Below are experts of layer 4 (counted from 0) of a mixture-of-experts language model. Rows are named router (the router's row for the expert) and show model dimensions 128-191. Each number is 128 + 32 x the weight over its row's rms, rounded and kept within 0 to 255. Numbers have three digits each.
After each expert's rows: "raises" lists some tokens whose logits its average output raises strongly, later layers aside; "gets" lists some tokens that make up at least twice as much of what it gets as of all text. This comes from a sample of Wikipedia text that the model never trained on. Tokens count by the router's weight.

# expert 14
router:148155146100151115071125128079117093101087160139102137147171147088118128143081130132110117059155109089104125094112103127150114104092099111113131195140115144123168107171157106125172141139196157
raises: " the", " a", " their", " his", " this", " an"
gets: " of", " by", " with", " in", " to", " from"

# expert 5
router:098177145167069124085164124140097132087092110114154093113092146127169148108131129158055174142130108105118152170167105145077191159178131156152156151132114165131162140116157170178091063077178140
raises: "-", ",", ".", " and", " (", ";"
gets: "y", " of", "ch", " St", "s", "le"

# expert 41
router:095144110093105146113121114171111113126170124138123109084117134148150171068062187162119193134153137183113164112135156124147133189138185127135116175169197141138098087072147172064106087125120074
raises: " although", " though", " while", " including", " but", " however"
gets: ",", " (", "),", ")", ".", ";"

# expert 16
router:170133132084126090146127171140147135110118076145106158092199126169148162143147136108150096122148078114061144115154084100090149167166128147126121166103135205135116124123173144116151148182180094
raises: " latter", " last", " result", " same", " final", " entire"
gets: " the", " of", " The", "The", " New", " in"

# expert 36
router:176179079121112096105164169121098129146087101121147106123174148061078101141111105087081134152125125102142132143190149139172071086103145094100160162144156151132126091139182172107155159180096079
raises: " run", " not", " also"
gets: " was", " is", " were", " are", " has", " be"

# expert 1
router:161193104120198152143156151102122195177158143091141092077172120092163099089158116114155149079166108130129120115126163143181176130100147160175163166063139124201082195083146099106120120070112110
raises: "2", " each", "ren", "1"
gets: "-", " (", " ", "–", " on", ":"

# expert 31
router:148151152086154159104097145185113071136080100139103200130158070155096162151077153144112116124082138115172204128143113117099127158136106092142180116151161116092133075129125090138118198130107110
raises: ".", ",", " p", "–", "0", " ("
gets: "0", "9", "5", "7", "8", "6"

# expert 63
router:129177204095204146152170189156110079102124088158148126071138148151095136126098117102150172074114079129153140151062155154137133195149145109157138094105135194106102133177115146088107106114122075
raises: "9", "0", "8", "7", "2", "3"
gets: "1", "2", " ", "3", "4", "6"

# expert 29
router:101147165181117142064093118073154097167187159129203149146100114120141108098143182172137117127183133100107053145126139138080093159093213180110113183162115123176146146139132119136120132184106152
raises: ",", " in", " also", " and"
gets: " he", " it", " He", " was", " It", " his"

# expert 39
router:149148172110185119145144118116073123130134136143109133163130147196116123080119105117160119094150164128108110096121174120185136127139134086150151060195126101125076181123179193092115158126108202
raises: "\n", " The", " In", " For", " After", " From"
gets: ".", ":", ").", ")", ";", "\"."

# expert 57
router:139090141164142119177119095098151110117155097098146111109107181061116102171094117078159104120136118120094100123125107160093136097135067116080111098080088125100085113131168158156161124127150116
raises: ",", ".", " and", "'", " ", " in"
gets: " |", " of", "ir", " July", " September", "th"

# expert 20
router:076116133150198074127161156141097131165063209113090130102143137085173100131139091133120191104120128070125135092107168143158141124182163150179101156127161121106163149129096059130063148150214060
raises: "ir", "ec", "our"
gets: " and", "-", "=", " c", " He", " St"

# expert 35
router:146185156103145212143139165088126113091133163164157152167118147120074124145139117115147083123177126132133056181119083154128151125185136066119136179134130147159117102164171120167134151176139150
raises: " the", " a", " an", " be"
gets: " to", " as", " for", " was", " at", " is"

# expert 51
router:115194159143136130172112170155102107096167075117056107188109159061138150083156167138161057183154105118137141106095126152160092187133169071150136099146141183092091119098073122104141161109132135
raises: "s", " in", " (", " along", " by"
gets: "'", " \"", "\"", ")", " —", "%"

# expert 11
router:156143130036174156165123138079163141088125146115151133087070156180132155174134155168165155078120131172125162152205119138122138136098123146113115086120167105159103152079101076148129099086132102
raises: " in", " of", ","
gets: " a", " one", " this", " This", " years", " that"

# expert 43
router:105148152106164124106142105132114125197161145161169131178137180072115045149132096108111105034124099147138056074115116160104181123203096132124131154122170146104097142093184125160159168081113095
raises: " the", " a", " in", " his", " an", " on"
gets: " to", " on", " in", " from", "ed", " into"

# expert 60
router:138135066159085096136124088068114103077197086150140146109111114113126166177180173061119127108163129106112123169121108152102142214109076170074084136120119152115109093150168121125128166130139164
raises: ",", "-", " and", " in", ".", " ("
gets: " that", " of", "ism", " people", "ian", " state"

# expert 30
router:101102176169177118105115094194108124157108103111065120136131097086074105077089102174177097106182113134158176157130150138130029181157100137057114129163133146105102083084153157088143089113169138
raises: "0", "9", "8", "7", "2", "6"
gets: "1", "9", "0", "2", "8", "5"

# expert 2
router:149130185094116135103211099131167101143074140160141078167118134146156101092143103125096124134114161131076108115100124143183128159147072039197089153169139135142085116156140113116052104141131121
raises: "\n", "The", "In", "An", "During", "After"
gets: "\n", ".", "==", "===", " ==", " ==="

# expert 3
router:139162102058131157211166178091148087121155053139116058116139094135173158164173139137110147153108098131113149125214091158114158114150119091154102110159151136116094106114194123166159108134144140
raises: ",", " (", "\n", " and", " of", ";"
gets: " |", ")", " Street", " City", " States", " County"

# expert 8
router:158124129180154090164101114128096145158160144147153085089165105078113117162133138086153168157098105177120110140141137175144171092131124162090137153128097110104095132074145066139109126142111137
raises: " (", " and", ",", ".", "\n", " ["
gets: " of", "ic", " and", "ical", " for", "ing"

# expert 22
router:109147136185128098121164051108118121061098041108144142076147128172160188124151108090169132143111165091066148185139126167150148142133091122171099148068142130121163208116129127127105136126128159
raises: "am", "ak", "us", "is", "'"
gets: "2", "3", "o", "em", "j", "ik"

# expert 50
router:135138137120132133118079129140134166131121118148125099102143152134166116104186133139167135153205167132125155080064091107087146154143147095124182171165127116092140086124101143140151148156134103
raises: " ", " the", " (", ",", " in", " a"
gets: " of", " for", " ", " over", "-", " out"

# expert 26
router:136153131069168169107145145120141097208200102169098050146137148151133173120123132101156120121155154184171128141115207153133120131110111128160120165145187152114088091117167122152067074153125113
raises: "2", "1", " a"
gets: " in", "0", "9", "1", "2", " In"

# expert 58
router:134124166127097201144134104134173102125158071171121125122111129176129121197180134154174171109105102135125156110105155146089149085138158120121111097151151155117149137144066164131119110098125180
raises: ",", " in", " on", "-", " or", " of"
gets: " ", "–", "0", " two", " three", " four"

# expert 24
router:121110078109104120160144098113098112129130126135140137159127106131127127072097175093108104138119169147103082100126188119115139133139074096127123134082129174072154130164079150081098130135115094
raises: "|", "\n", "The", "General", "==", "Early"
gets: "\n", " ", " |", "0", "–", "°"

# expert 45
router:113220104102139138126093104149139093146080158120123154135158143173144083087095136127068138110093118071067153146136126125094141153083157110151147145107115130134095073074085158165161102148090138
raises: " in", " (", " |", " for", ".", ","
gets: "6", "4", "5", "7", "3", "8"

# expert 13
router:105136167105206072122119127172137156149125138139118106156111162121135184117094168163159193170134142133089133066134132119127086142141193190117118085183165098131069088095152102084117140121181136
raises: " other", " others", " a", " the", " then", " some"
gets: " and", ",", " or", " which", ";", " but"